From a checkpoint of a small mixture-of-experts model trained on Wikipedia.
Size: width 128, vocabulary 2048.
Experts: 32 experts in each of 6 layers, 1 pick a token, a sigmoid router, a shared expert of 64 neurons.
Below are experts of layer 7 (counted from 0) of a mixture-of-experts language model. Rows are named router (the router's row for the expert), down (a neuron's output weights, with its number) and show model dimensions 0-127. Each number is 128 + 32 x the weight over its row's rms, rounded and kept within 0 to 255. Numbers have three digits each.
After each expert's rows: a language model's description of what the expert responds to. This comes from a sample of Wikipedia text that the model never trained on.

# expert 29
router:103179110060123135130101115177130159110163137143111148075040153108195132064101128127155179129152132123147130176136143171112183130164153126139095155105158171130105160113105119145091138132198120149136094169135075176091168170143089067078117190111110129145134088132169160127161118129128092108106178093153134182134117110145115123097146128128072075098150098080147123155090134129068188173097
down7:171131077118123118123176092115202095094111125112098101130141127150173165134105157086059137097108074106128114110127083114152083135167130185057119118145128174160128121149129126063116128150154200141151119139084090175129102063147130100131127138102109150184176155114116128164153125195134154089156123135128167102133140143208144135145073189179160098121078120108092126064088088124075106116120
down8:116144112102116100114157136080177140135143199085170130186117129128176111147101143161106106152121116138151137153093127073098127156076159120021093104121183147134091146110120107073097122199095173148114153113094103105119141167113162175126178116130136151120143093145131070115147164151132101125152116096121133036098094081129121130128151126105152145153121194141119177090221144146075100108168
down9:156125105045094146137136152128105176122163103137115107110112105088151114121151145108131118114102115110123114142126135152107152134203082123142116123127138069041168087046113127124141091056165105100176159089105135144144158136130113107167091208109103118170126115155084094156145132088140195115158111161144178191154118161096151098082123186068098161123126109177129151189093154172110159152128
down10:126123106094134132101133179205115150154171144118164161078087091197137145148124099241137131104075153149177182133136079131112194141119131100096071133149122112099169111178166125090135110151141160121207138151115153190108088148189139134142131112158163135128138102128119110149138105093123137108139099143115126105139085117118147185087124063097114082084106142125149140099111107067064136179120
down11:153128106149167115111137135145146099129168130135124143127150137173133131153177180145168157144089111104147099132066212077115177183068159159159172164169171144131087109169120118141079150163103090152160096115135139138101098112114122198125140105025180076083135128135123083131150125084141082127157164095064132120105113160164155146104135098152113098073110178092153064113107141124089105092137
down12:194162149219158097137137101141158150098090085068078126238122131202140103144112094161107162156144133154154126132154120083109151118143129107031105133138126146142178043168163103158127158140137154125148138115112114126091085149121125075114107096108170096096107147154155134071152141136103128144143124119105142103143098121125188134132165138123130089160156095183104133075103121110142151197132
down13:115162109054045177145182196168073135102174119098093100109152126123114137121155131151114151118132135130132167143121159165118146164155070169116150141098092170075124126152126076105151080138096141083119141153148121113164051137116150112120092141089099116118097158105105157134107128059075188091134141182115130127214119144133147110154094112055117148186160083135098083167154112104128146119116
down14:128136084150137214129171170092129168135106111120117153130133116111119132070118184135138132074150119165132098112102146142097123119134173051150164087154087141096096058175100124198118181103129112128133159098089233129144172127166164160118116141144115140095125053147178099156107123138102120102134166187115114135143083111146122137164097177173116128125151104098080144142162155083100102198132
What it handles: Line breaks ending list items, table rows or paragraphs, plus section heading markers == and === and sentence-final periods.

# expert 26
router:197093144116167143057126114130141147112127167100117118080034128073141131084092138116194141082154112103115117150130138193123153154162162126125091119158092126093115164169077080139089143188143098125207148165153145099134163123162134109117096158134105141137176095116136142103193186119083077155160116146130142151109088108118109119123148129097129134124144031116127083157142184176130131154166
down1:118172144130156160096117138164145145091143119117142085100169144169103171169191126125159155177112131184162116110105126140070183102136108108141096120131127130137120111168216116138102137176149160157136130146115142131062103155180077086144164144169099104184130119139163077100140186116163098146115137162170149110123122215166159182094103117137050159094185128124141132137126064124141183169159
down2:087210097082142104170091133125111126115059113145164127106143156028135154078125133091103131094118110151120141123103118095125086145132064152131102140163121108104102096191095185112084150120116129184101144147116151150072093153061121074109167151116192139189128101132125101120131121047121185086140129131139145109114185100118145133111106189145079127145145100100181140172138089101154106115130
down3:148131171125121113175127169109113137121118126172089156070119166139219132050109107141097094121134089126118141106152164111154170193212190135076106160108118034077176126087118128194132153100139188117148118094116124146091115138087122143119136163074113123103098143109129089144110093107115099140121126145164078196129103100163105100081127133106137143129103093195129104141132163125131137106182
down4:124179119138160156069130088100068096133117071136194110190105146164164164194167062104114176085134128141122107155195069137146135147144190088081088088099134126158154055160124106136126096110103173120117115156132141154065149182116097139083110139140126047082142121133103114083126096134168108097188157123085184120117077118119111122129126098143110129099167158123129115138145137116166134153109
down5:134118136117146184171141145125154099138113138148143171166170118183128119140128179143120142114189090063107137065140136101133160203152171158200102116165151144120132166099083125091124114085126170139175140059077073105119114098103155161123162154120121173192132115154126138137149207096141140113076100136173132132104128139147093109127146105169182146163096163087056101098094146149077110168166
down6:120099143130129161110129100117130105135127120141147108195102117109126211171188154173142109124101130145152121060101132144113133122118139092213136177044140101092111104038198163161124157146107131101145101100113141078179101117149134125163116134053091147211166099095120174172090105140116140135116151119124193174138105120075111126161095142156151094156122099143148107070139134094115152131142
down7:153080097065150171117126150156122155144088109101100097141108180076114057088119114171111150134072152120112142071083113169162082159120088105160154126128085136164086145132134148073117090117127101101176168129077153146196120099158098055114087137090087153116116098154158095087135110145092081119133114153106175185157190157123137161178140117150104092143131143110183103122151078102071145108144
down8:132206085193137095117118091089123096134164119134132145091154152084103145169145102158098134141116150101143189126125215147147113138144152154107186173183162134151126120122144161118117118121095181132093140143088130142168096111119167149178164154136169126189168120063147160128107173105102142072163175178153111102174057185101089057165127119128106134104075119159137169093138083122151136136133
What it handles: Syllables inside proper names and foreign words, such as ri in Gregorio, ven in Slovenia, and given names like William, David, Francis.

# expert 3
router:100137134086169159149077141131154125126177130068077138103063141067130136126142116195199132132132063170106116132099162143077101109166161144177105121118105176118113133174098131115155158134160142171123103171150158106100131148119145133114060165096090088149175124133123176121098161128126122128139187127178137174088108126166162074061089168195084079090124099106123137161105154147134117178165
down6:170137202173147168121161098135109134166130060110191113104177079082191142131119120153085100115115130139160118185153100163137149140130116105024175152139158152115154121142128097151146113191151124147131114169180096140082131110105141107117175149119180152138182128073158193130099138114094151159142088188098133135088113107158130104152134147122103110160100103126079136081153202141144156179125
down7:130118110107139139096089128114149184122138136115132125102165150126167138189151083146093085185111113148124143066133105159159106163107113076067134124145081060128091119144092114129153125096119122186097158112082085095115109123062139168123151089069136137101106146129135105113150086084169108067121119105160102074067127072075076076123154167100118133128096199117143192178085146134099152125175
down8:138122167141160173131111120113141127094097102158112093143152143069119139085111117109106144129126164103091152060107083178143157136190106075144142111153176152120119142096103154134100159142112065097170142180183219146155122163122069110095183115128141078114108154161149140092183140135119154087122145107170108093121154141115099160151154132166224184132159115105155172076148143112066138125186
down9:160088065053111082140146076099148121170103112157126109116134139124145141148162093087122165087138121100090123118111069106148131175141145121123095175118122138155075101055077145103148116152168116032097109152095084059160098116165141082126158142144114132089206137164131094175118150153179140145078069149131128086106152118145200141132163140102115126109135116107082126128128110131165078072133
down10:207197191116113139075133103065134126091082086142134071137088127100080129160117164140112161171152131178106115110147128135155085113097151178016134149147126093155127172119187093149100201128111144130130096181095138132163115116185126094142093124150103107133168129102159159117139142153096138099138108106152137171162175128120105161126132142169127121161104144069202130118141156113193118130121
down11:086104150148161117112123180112180104086101132111086153166186119140148117119165139089134087120090083107132105147129147083206121145112129112097056119057095122111077127079157108127127133128120071128168120103082191133179100139134128147067114054182068122095059130118125159112157112090118049163130121155160142104098143115116110096127116083135134193145096119126102085149160147121166145071135
down12:158111085114150122181126114193127088100118153115114141090118094157148114171131099146128075067156069146144120148118135070117146162121092118068145053107127168141142133176115111139155132100153199131183091198112148115149098120121164167170084100106114144068104093132130172121102172110064104122106131187124069143170073123130106140106104157148150080114089189163078128129131112157165124112065
down13:126132133029152089136094120162108158100129140085123116158116177096107117051130186181101171110085134077147118156123115163129120126134147174172126149084139169139185091103175125137131162155134092120071097134130089132088085156125114143136095116133090087162126194137086184055100194109121146153096128100151164107122154144129148101113160134172164184114167201148156137126103073144126157142093
What it handles: Commas, and, or, but, while, semicolons and dashes that link list items or clauses in running prose, e.g. "Ecuador, Peru", "grew, and".

# expert 14
router:151160128154193115126096117143137123135164125101068082138046151106143124141074150143127184119177086142147163151113173121132128129183151139065086132185165152186109128135100105112095144157131152154134135116100116158130150114087133069105064191067107102201133140140186166134162107135149106172136187071088110151130080161178085169110128113119136105111125108071126125132144085081142184140125
down2:129105174109102154131160197148101162125058133092148125183127078101111100122118125161158141141103168141122169122111157126142177144149131192146156105077145156154141098203106093170143159147193125144073118149116137163129106075130102093107072088195143117121126088127224096201161065143128133093154184128133099179126122094144151144145124111118123086120120094145113149134133126101078185079124
down3:108121168168147081110091078164076105107136133139154103085102172118142067156152191167101148129116106138069135109105161120129205101158122080039142126086127132146087172138181110104146155146120187154127108150113118137079103121080099098123105144104128077183163096097152132137088158137141082133168134110126102077139100098098101137115096073141173161151172118087126134053129126140134159045124
down4:137153144098096095079120147158102048128096162085130108153153108141179063112136143166161126081113178095131113130154079092165134143091090105121132126070140168159099082097044133113100131192134161155168112082137144059186119112118133179122188117125109123139154123089160143139156101120110171116168116096117109104122085135134164164089133150083149092110154100165119095203203139140080117118104
down5:145102177136159152108126110128154097126108192127195126106103177152142137103109132159123161134128133112066201119062118081150136153188132057097093187131163118099141155121155157124107078096153096084074107117121134138114207149142110155111180122162151126154121189111078164068150119110129141099149141119121095165072138106082088139122147170187078057125124099127152180103128132149100162088140
down6:161154123095153068105170123133121145133133146115130122133114126202092102125179148127149145130105201102131094127195119162155134128101138133112128071104093130116102200132122112077174121091096125126145143087078075125148141156189120108102137137127168118056185100121082103144110128140143171125139087116165106121154114136150121072135170115085133057058119122128072108160083097072114099178219
down7:174120157133120103110158124087096109144205101135135121122180119108168077156122126148109091115119164128129124132120120135128165160098140113180088115025150159153162086203100094091161121140113122136087093106137067167093153123150112129125117114104056065129090181114166096103170195114117140085132163121099116111106145149092139131145113151116214114095090171123119059186077115127106094128094
down8:134169126106147146119121149099134157091065161170086099172102114182170138138150159089157148145115096173137095191111188141146115115109151151122194046121149122131165152100188113178174115185119099119122173126184139115127154198170123125139112099148113123080146056108191171118172131104141113093113122114145130112101100119075154118128137177136103154122077150168129151151068139148064157185129
down9:115159141119160160122111147133154123083078125100204169153140127079154160097160136161158120138107132140092088106168103064141164141135161085063088164164129149097149109148125149149104107104166146110192178120155161099132143193173122125103115098147156175143161134064144136126160180109166128077123151147183112150122150152119148082145081089070057137117164086125179109079164139160078146094188
What it handles: Standalone numerals in tables and statistics, often between pipe separators, such as attendance 2,437, percentages like 18.81%, and table divider rows.

# expert 31
router:146121111140155178105105104156195129071185129083105103127110195127137112054119178111138133089104136095123160158126133159143158119170106088080161127151118138102122117099113107073129146151134183153170079126127143148113094166139156052146107203063114104152202103130131150142083115189197095112147142105118142091114136160122133145123102091131099124157144070107160108173041110177125122122157
down1:092148108161137150103099126103108142102121152163102208099135154091140148128105109130131145098192167093111155143139104088137089092135179143119197179086143158081161126126068128121175114140086130130102127179125056154123164146073108152093130143136153168035143172120165144070140074078103056169078097145144088139117138132122095193143138106155099133132116081140124113169102154113094114078156
down2:160132134087119066108105092076054112100175145139118115135078144102112210135077067145181138112145180107130164163116117101100127132151118151149152105094143163169107108141139161152143103159131123087111155190088198138056130172127124105112103133145161141139156134098197101113118137135107156060168202093118097103066094109093139090150134141128178109083096095128142134137161171089100142093151
down3:141095146118086052115095114122048094085079089123105127127183157151137107124133188136148049106123079110146139110150089115125170168148115123110109114177132128138083103171119134148125152095113150153148126094094115114119084123075109113123153176095119139147133121157139086075128100106154166140131176134204093137145113175094120157129076115218169150175146139083210137149188116121131170174114
down4:180072145113181166131184107171115147187124105111151134145119106065091141163104096157141096093120116164098171136068123117134070158110132170131140205182106154090103092086108175135118153068130081135152106154199164175135123105103116090166147107134113122121156123162084115118163144163122195146119207094144119133114115079097142109076101119093089140120118096149051145150104132144106163162118
down5:133143112126099122126174082121134130085131151152124181069110169127093117125074163117129124070099138140113088141108175122159132113101086119097072035119137160124090147099109146131115136188109051124199128136109123083053126133169083119095080097118166148111113132141103134142130177109132133146104136182131065074141135150131148199147170172093095112150106068153074180155097117096143149073124
down6:086168113090159131130164094131146109101167079127143156125171148168129125149118101190131115080134116140131135173175093197165088144126130111148116051132151135133127143141174125090148128167171177112088157100118175159104127126095086148126135078065122155105093105108096104047117127172106175107149113155135086045170067100147162080107166139122087168135161146138143134168098092097080171077148
down7:146173104110107122123165128121096140129136142120117151129137101114135141056160108135098075115081115079080074139145108200118098143119106130133123149119134121067118100046134155155093069165158142132190106146122118140118136213138077080118098159143153085103094169091142113112080111099055145112125118064148106179118121114085182085164134106148160112147129117196205133133125150171103113082083
down8:118110062183122103126070166099155113087131105167104089138129152127128148140132138092139119156170106137024183131162158152155121148110154099095063074092164145169114160134134112091131091065116119071097149158132110175130161201124149142117136143129143174173072119131151139135080166160127123089194177165167153124128134178163133148147092153125146123093118112099072108158074099141135064160109
What it handles: Consonant-vowel pieces ra, la, ro, il, ha after a capital letter in names, such as F-la-mes, W-ra-gg, G-ro-up, M-al-ta.

# expert 6
router:101171116140174122118089120162198153127159149082061106111070173112141163111104127214144156168142084152121153122112105182114147109181152101124121110168131158127085146123141071126101160172186154199176108164125129115071153170105077121085133173119071129201189130141164124136110135155121112089148100108131115126116141135154135124135127159132138109109109102094117093151062149102079194182144
down1:182111131145140122152098091114079101073112122140121106128149126109119141119087163097077169114134102154103172168072237104159078061117192113167143103128181106154098106146131115140119082197094158145135096143154137108100166095098113161144131116155117126102165080165182119145111120150155177113207170174189093127101105085095129123130131142097107121127101155132168140130165150151188090177142
down2:103125176121118170153106151091150101109143050115092133126141169092089108101147138143156076181067117153117174134183004109065157076123120112166178152095134133148147093140169141146110101082100110156166111143149126058126126085149087111136082103166140135117075152094168141173153128097123173115175150173137145158147100117099129131105081101095151111158146125089109124102134103136134168078174
down3:144165116112107113169127083123115167067097105163101142114064114088152148094164138112071133115112128143096108168201101158093071120157168137138184160137131176103145122144156088106159148159170140126114206132139125058071130153059089134102162102151144152090213127123125148151138123115137137132144129088151140116185107146120147125137117131156249117153053133110155134105101102129110114095102
down4:152140116111086116098127125075158094150105138127130143129088175114128142141121126116095099155097126119110129109149108169131133132183139065073188062155141126102130089125161101195088144156153131131110121120137147089040078102134166120088161078165072103173106156114156071186144145140121137127151074103120189123166148078196122159143144088127206112103093093076106098088070126095099146126164
down5:126079152171164067122095122141122180075130133091084105137098115142113208132161118121140104146152093172130113067091126116158109150136094116169166111122152148078125151094204122039139142098146185136124114129099144187119039128107146145177157123194093089116133177153112154125131145145149121161103161131145132161111123094160121090149157140131115103127141073121224131155111152149134126141208
down6:149155145118126195160121172158071077096156122099094159126153151084143107101070167117126125105095058145117100097137174143159095100104145124138173081160137168107203123171129113137138152110187142161064154127088106148158104108111197085156101139084168082070124157124127159152129115031105095149086074146124172143112104102140134104101138147132091178179146138109175107146163100139121129102153
down7:090131109129135146118104105113112104140152148106152188141121149091117127161161129116120117121110145145127120090055212122134143109059138127175116125117146058088169137091146152174128181126121086141101150054091148157067093165100137174148111117163136150090102115117084086180164104132205141118099122123080126136153105163157146110098128154049106116129135125096098159148162113191152028079115
down8:142110148171188179071101081182121096170150132138148164123088194143114126160087093117111131107129105119101098139154126163154163184104087141198092105146099148112154077137151133194128168149081120167123140138131127108064150128179128124107076128093118160119139142109106195090108114128119075119140181097112118158126069085133101054102064158120067147123140153157142104142142159185117177105086
What it handles: Pipe characters separating cells in wiki tables, especially after numbers or header words, plus occasional semicolons and bullets.

# expert 23
router:125137080081138135093036163103143167131132111096148098102109197104107120090131116165122158173111105128140129210070106133153104123148123167153064162122087153150112191107128095098165153143131108141193106154087144140092117120113121118104112212111107085147141105092118151148177108120121088127091139053128099119124082094187128137067180134126085113069155095133117119185090115144103146138173
down7:138107165107065139143093106153117152091065158093143122097116111119123110147140152171106114131116189113114146193133180150165150060099140108125139119079119149079171151091177108130133120209202086140081150159143109133163186131132135174119080090168150138140056134153124160124099116138146104148104136133137097094063166134154121099125190110105092136087113187128110070168065091137112097083121
down8:130090067110192154125155142128089075099174116103152203106133081175102127160090100167084152120158163145155152165124140192129131093115094099176168090163075101120140120160152142111165128194088161134137205065173145088151161165086125132164161122115107167121125156147084132128081176170134104152132082147082124106135121119164125097154167137145143153138140134080120156178147105141106175068097
down9:061121111094147129136115150065114193143147132152131053097131107133129080086090118087128160150112141096156134143105067117143047142154135083133155183071115127137203119146168109141164091182153086137134125131150160169094146103134128124163121129114040141137143150121131142134195136132076110185059096115084100114170165150067168124132095139130153137106156102161095158119147158126179153078139
down10:158169126127125117100104172104164132081094136118135129037175124087106096214133205141131138152184154113120128119151042128131216059079111125124162092137142150137152115095082137137105131081076192163178099126130178136095132171141178117156112155122114136100155126144122125152143119146115137141139101163123092114136181130123103142115138119137129119105148076115209137147114187165194160122130
down11:114142151125094078117134110084129118176084099035123103145162118151122121163097072087084133111161113165152168139115119123158088074187118140175106134095107155167148102118137108145158102110130153072107115108098090179126178151139100202109113159133127075138105118126168121129080110166097149112091092143161079161079082112076088161160144152104138066085065084081115190119159141135166156128151
down12:162125105167135131175101071140141168196128134080180112116102132133095136154171077097059148115121150112140172156123161146117134182139185069143130183063112124147171072147096116106155112150178089110132100095181176129115116128066139140138163133136151113145102152067115116107118119117099191136139129176155096051142104207109135132141119129117119169118105103148167162066093145190144165144106
down13:139097081168087101117161113142105140135085120126122112140145070130172180094140150125094081138055113121117153131117149153089148133093092146159113062103096104121054118112207057110122132136153117167129089209131107154135136151097107097103119114145079145077145073138094111170124164120196071157140127150175220163194097142158102160099152100107114121083129120153124121130110149141103085145118
down14:154194117101090120126137138162094101125116155133163147208095159093177128132126114206132208115120148097130175109109111131107100117145111126108110151138138150043156118103119114160134193119136143187050101152113145156207134146119154143089159192205130132182168145103139189106103136160088138113117153172150128119128082137091148129209129131137098137128101127091146124136111171101169165140099
What it handles: Quotation marks, apostrophes and closing parentheses, often in song, album or film writing, plus pronouns such as I, he, It.

# expert 27
router:106112180095142082170120130111141127125150213075104138139148146091148163055135143130148099168165137176154160148156155156117153181200142129086108065135113120111138183123124142125107129157152098167154158132103105104161139167157087091172111145099088140123183131120154213083142110091153138109155133060160146069163112160156101150090162144169078086135194097085166138176106131127113135154122
down2:161070112146141105054164125176158167172151110133148166118138105191131101121149109111135085134149080095102146172130177126141149124114151128105170150156140072112131128156127157097073105057161135153127105143144106122105129152137170147025108141162153101107137140078084105062073179102129129152143129224126177140130078084162128179107121130146089100094175084173123167098146128125124161115139
down3:127062149198117104134166127114139127134175133193074086166123131147103097191132078184141111120100103116109123078096151131136173144088071120163138139099098150242111139107110079107166115076144144156150125076097109144093142104127139068098109133141119071090112092144178132076121141177143098175098168121112105163068154133112153153129138181153154145112152120124144138134169098144163072137094
down4:034107160115097139138088137111105094056148165124174099188167149137119114168118161075068155110104099104078124071146126145085132135107069129114103129129172138149089144113189167109103140146117122155146115121137140174030107118137172120200155089114158105085223107183137137157134164115145124127108090152132142105156103073140127114174152116152132154107101129135169148124158108150097149136174
down5:082129112070099148209131129113145168106091129164171137165208148134130089132162105123118162101138112162158187112094128142110176129157179099144197158148137169169120146144124163127086105124067164114167081127132088133139132128141092115137193153116070143179127132125097132145113138129118170101072130161156146053140159162161084122211122129127173133113136124117133075117085155090214123148111
down6:107098137111111137181109152133146145144173166165155140172162111097138115144133195104107137171113140113149093078105060124085107116100135142086121153071073091072127113096144116130125136156158121153106117160165162143139101099127047125149124144147068135168165139159126164142137144122160110130120135119068177144130129014177091166112172074169194201172120084124128133128179137122178130115102
down7:130104129149151165113114160159159097171175171177139118188135182154034156128102137093166150104130112155092121128097097098128171180077127158091112093125140120085109133152081096150127075146175146014158122093144128069093138117075116133108155135114124090126120094113147101131114103082136151105107195112147169211147115166101118102138173135131146128135136122161194159095087171136149129109151
down8:109154144098128152086187127132140158114149121170098117135156150091176103096137114089171133149136136101109081116086109173123135108098177203159133209126150155147124067171160102112108142074085088152148101082123082120128181148106159119147159120138189106129090115142106136148132151123143168133126088119095065152153172105163169146109091120201095129050104130087056162139119122122089127193180
down9:117104108150163133129183088150121112136096098116062090111149112143115119170105157086130178078117168142077102139146135126116090127105156175223093146100113126102142076124144102125161104075105093159095145132159110228061148166083157156170115089115091152077118088132125186074121156164100087109121145091114146087104132109188112082169141152120115124150150130136145092167095120166126192116099
What it handles: Word pieces with s, such as us, S, as, es, and prefixes dis, ex, duc, as in Ca-us-e, Cens-us, Ind-us-try, States.

# expert 2
router:109161096143141151140114140106145109108107129158153088118049149134175071127114137171137186121161144157145138135158190161169180197159146139145094136152082117119104175106118105135114120177146108140154155137101150131176186131187107134124083125077113081102174137124132209120097109132131108084159137065074105133157113101133131125157095187120109120094207049115148153179070140125173112114159
down0:132159097129113145090163144101051135159130148073121086111136204106168097129117080056101160099077130112109091150090126166152080158063105058103104132096141111156134129119114184075167124119139078176144087081166086094119144168108103123150088155113165118119145191115107117116117110148086148136173138106078176149121143144121117213108176129143149117109128150150086131127136079085134167108076
down1:213056163100102121126069162119187161139124141066118118085125073146180180094095162100123080162135148123149150142125121132077159115104172151074083117103159137094151162129155126148161141132176107128166099136121109116129091097108136126124130170189140059167091120122189157091148123164120167180128159118191171133125089142125145064109131088167135144120109119098094142107102124052097143090110
down2:124102160038180113125121131094172127140116153153106174158152086128171126119160093108077100126131084140107098111118120149120124140149132119151070127137186156133082115145089106095112091071146144149093131103155144120201182114124170156138212161117131135034117154153099146138105117179078169141082081180118124151102094129110088087085176109131148185089127155092112117144107122114052149161115
down3:180174173115135136166103140182159191123092123117163110097081082080092113179085095134117161183138152099100164114147099125144152131132109118089181134122113058084105048174144179116091115125074114162114188093145150124141121142180181120153155153166144090148100157110171158161127098096114147134173148114150152173131118084122093148156095145158140173163093118103206124130180127170146148095144
down4:100153124143156174093060108145155133099161075095141198089122108130083151160108130152105159077142141151200118134118146142100113104134134121120052148130132132099163088117104124174098192194164082100173056123127132102133099101171119126137133128209112143108118071101118094146102054066127118155127190137172143158157124116171125148142096089062104072114111088116150116145159155143158127124112
down5:119197148070148149086144188193142119166136122112098114092136123101158148124114069137091105138120072183138174135115062175099180119123131103157137133075105087153150096137112177103133106122156135122171134085123131147179138085142095119115140138181122196096117100159117149177134081148146135085209096104114107079136109148106130138107183143139150137133160182085103204122150094109069093084119
down6:126157106160116117128150178093111112082119120157110134225174131116150117159099106123138138134111129050111138130139071064209110098144131111101139152082111151194134128115096150120133169086106111177140104097095111165160092187127155143143086086136131130097121094103161126153101063105124105102104087140192129132110138043158152192122138123185161146152058116127136146161145124152173198128121
down7:103072128127115132177128108174169125176138150125086148174148164104123058104113109118112070103153164116089147134124142114066142134133070154123155084139135147191159165126073107131138183137116116105196123133139132151195090086123120076124140151109135140219159184083103083160154072094150132105155147088099126109149102136143156101082077054170115121078104092138113116080161084119133150116138
What it handles: Word-internal vowel or consonant-plus-i pieces inside longer words, such as u in gratitude and virtually, i in Mauritius, di, ti, Mi.

# expert 25
router:156124191090116126107167133094133153121151110128102136138117115072177137189127064128135184144204107138151122124135100118074143213160171122088096161153148155169091130147133148142093156143137164189115152123168176147072172147126126143119103118090176088154209138103122102073129155156140102106151149100159118077103129071135147117155105157140103068086140110114122119119076174101067186112161
down0:125112152121153132087112130094140151084160144099130134128208191170126074068093125121113123119098109150093100133143158158160142143139137157182158117158111127092079089144104131122147140092160146190113092107115091142024148102150137131143134148089141094116107127125109075170119120101062147077065093179152142150057148131147146100081178127098067122145179092081172157082157093118127143156167
down1:129111159092128146105162107144093191160164166183100165117096129131127120123185096134127136114204142122135127150130126126134097126140219093107144156146163137110111123068144110143133077125126133122135158138105155105138096130167132158175154179208134123106099156159114168093081157141087164170122179116019088100087134147119176139138161078152195143110169193115082117068118156146159120120148
down2:116155115131108144172102127163185103153194131201136128145087120122102109135127136154095151082089137149164123153086125134133170093158030116123131108097095133205173161128175191119120119095160182105156191105142136169126165108090137136118044154091118117131096110131144129146089151160120166155128192157109136107151099159111100095122151102109130119139114118152136100092064100182169195087077
down3:119101127130115124116131168113120155105181142105104129124087176138146175139088161127168106158112143110178115108129109177152033166122053099074123141072119122127085127094108112119137092148162118148090157093107165063081197096108129116132102136091139109129120138152158190157154117112127195170099140104120056143118125120121104146143175159107125154125109193176140177199061132118168077153171
down4:131102156118132143178185107128120108087105143179125141190108089181146154169140134162106134131131093174119106172143089120150138108166112038062167105169157166138121081088071123119146090132097076124088101135154141134103130197140123141158109123093190129047074115153132113179105114146104147105063131166108111110190076120082097171130148143139054128128109151157160160107142140116148164100116
down5:068093129187111134123117130151074050110113192182122119146176164122136203129125165160126111118163158090080161141093148143186123103107147060118125114142159154153111150101188146116104117174238107122114078163120098161127126105166148116146150160143129103137159126116110107139124136133177102167106061137073146146148162077093163177121109152117168125121112099127181120141129143199116085108139
down6:062095084162169120109156172177106129114156154071083105194119116185094139143102130056125142148101096183144162091113148117126135141106111148118157089137088163059093167137121099140177150171200105113148191171133108104161115108087172139090070119141154158094119131110139131135140059121110069148216143150127124133154103140114119098093108187166113119135138181119100157161123118103137106080145
down7:140162167136109183105066179116137120151132119083123125177165151121079071153192173047181138152090151157108171102108106102113051091139166093074110135101108116107174224106126098121147133163101126157119095096130137160128114132119110146095192094156131181103190106169124113099088076131143130095147109117155131105131133142167138200129150122142128075150081143149125157097152126122161114169103
What it handles: Consonant pieces c, l, r, st, C, D that begin a stem, often after prefixes re, con, ex, as in re-l-ated, administ-r-ation.

# expert 8
router:157132094096188123125098117107151110128195113165100114120103190111105177138111187169128129119191150159155110176151139166132176198142112123129086165129137191108126129151125066150106119166199104136170109125062144129135133093115112058110130148048161078127139120169113188128167139157135110098115119119185091104139154167130118164117108117175092100162184073079126159137121159119085146124167
down2:140110108095125160115174154132150161152163149097119141145092071065170112072124120151196151131091134158140137130150128142102144139120099158118123121129186134133096119143095139130171137098114167113161046135135141119169140083107176153150070103158135171056125096170078152109148113142137125147131149119116151124159152061107069082100191111084160190117052175148151097170102074151096105151057
down3:105179068124098157124157100148139150194065107111162100188101137165105080098172078146091130142117134099154171152105110139164151133141118118255150134181131126144104117123126082155127128098130084090120110166126159171186118151137146189132141087119054153138101136196107119131094170143169104070171075154114102128133128123156146093128144142106105175135173148148142175128129120097140150155140
down4:125143087147119184131124159090107121129169132122134134114161086167141135148119130097110078150095093125100173137109077117158190191182183086125103134101146111164114151124118143087173161136147094114112098137123143141192193144124145118136156138137143120148197190127152149088093147195103111153216094110027090137140130085101145138106095178125083099127133105122133162077203131141115173119158
down5:111086117182155124117133146112079175118093162139105174106095212170154104149139127150157151148150128128061129145065079102073097165096139144109146161079184096113144109161133101149135137144185146130158150112161124191153187151136140183139156120176106113077145224174113084112150063154089156112102158128125117137084160094098080092147168092120140092123155157127131116098130177157109130104150
down6:153179147147134150096125094093122110154071122144101190120172121150123125129093093113115195142108134191143150137161110115090090138136130158168124100136110138145114083127178167160140095145125114178185123175073138088109146171094163094104113157163116139122154181139154060081140149158106177226126165105083138158182168102098053109122132135113139108082118149205132122111083079139093118161136
down7:120107082076120087085123110092099125098157142144134147150084180099115127130104148077075164073085160140151127164121094177163150139091045107058108161186164094115126120181123103173141102164115141121101103035119101060123127136131152145180089120080142096148154120128146112143141106143150152099113173040171109117143114117080128142142153099143186060134153144178139089119122160140124147137129
down8:082113169159172136137107163162173157109152114130104114081115112119110071089152182147183141138157159118121166139116120084223093117122100178159174100151155118105174169134098126083110195196175147137165107111174121123097149136109139134172119102060150123119188119122125102138107136110122126182110110092156122130204065140127177188111071090107165107126143116116174136130065139102163113144116
down9:101174106109124141154121111091127102109082157117203152058184181088122118163065080126132099097124114120142089123131172105110154110171155116139086138096067104122108134160110102167189149104098154135071104083175169163134117136143129061137140126144156129172158134073114165093117087115123117138128069158125155143087168154136169156089121130142056177154132082138135106077170182190128108122084
What it handles: Colons after infobox field names such as Genres:, Status:, Spouse(s):, plus adjective endings -al, -ical, -ual and words like National, International.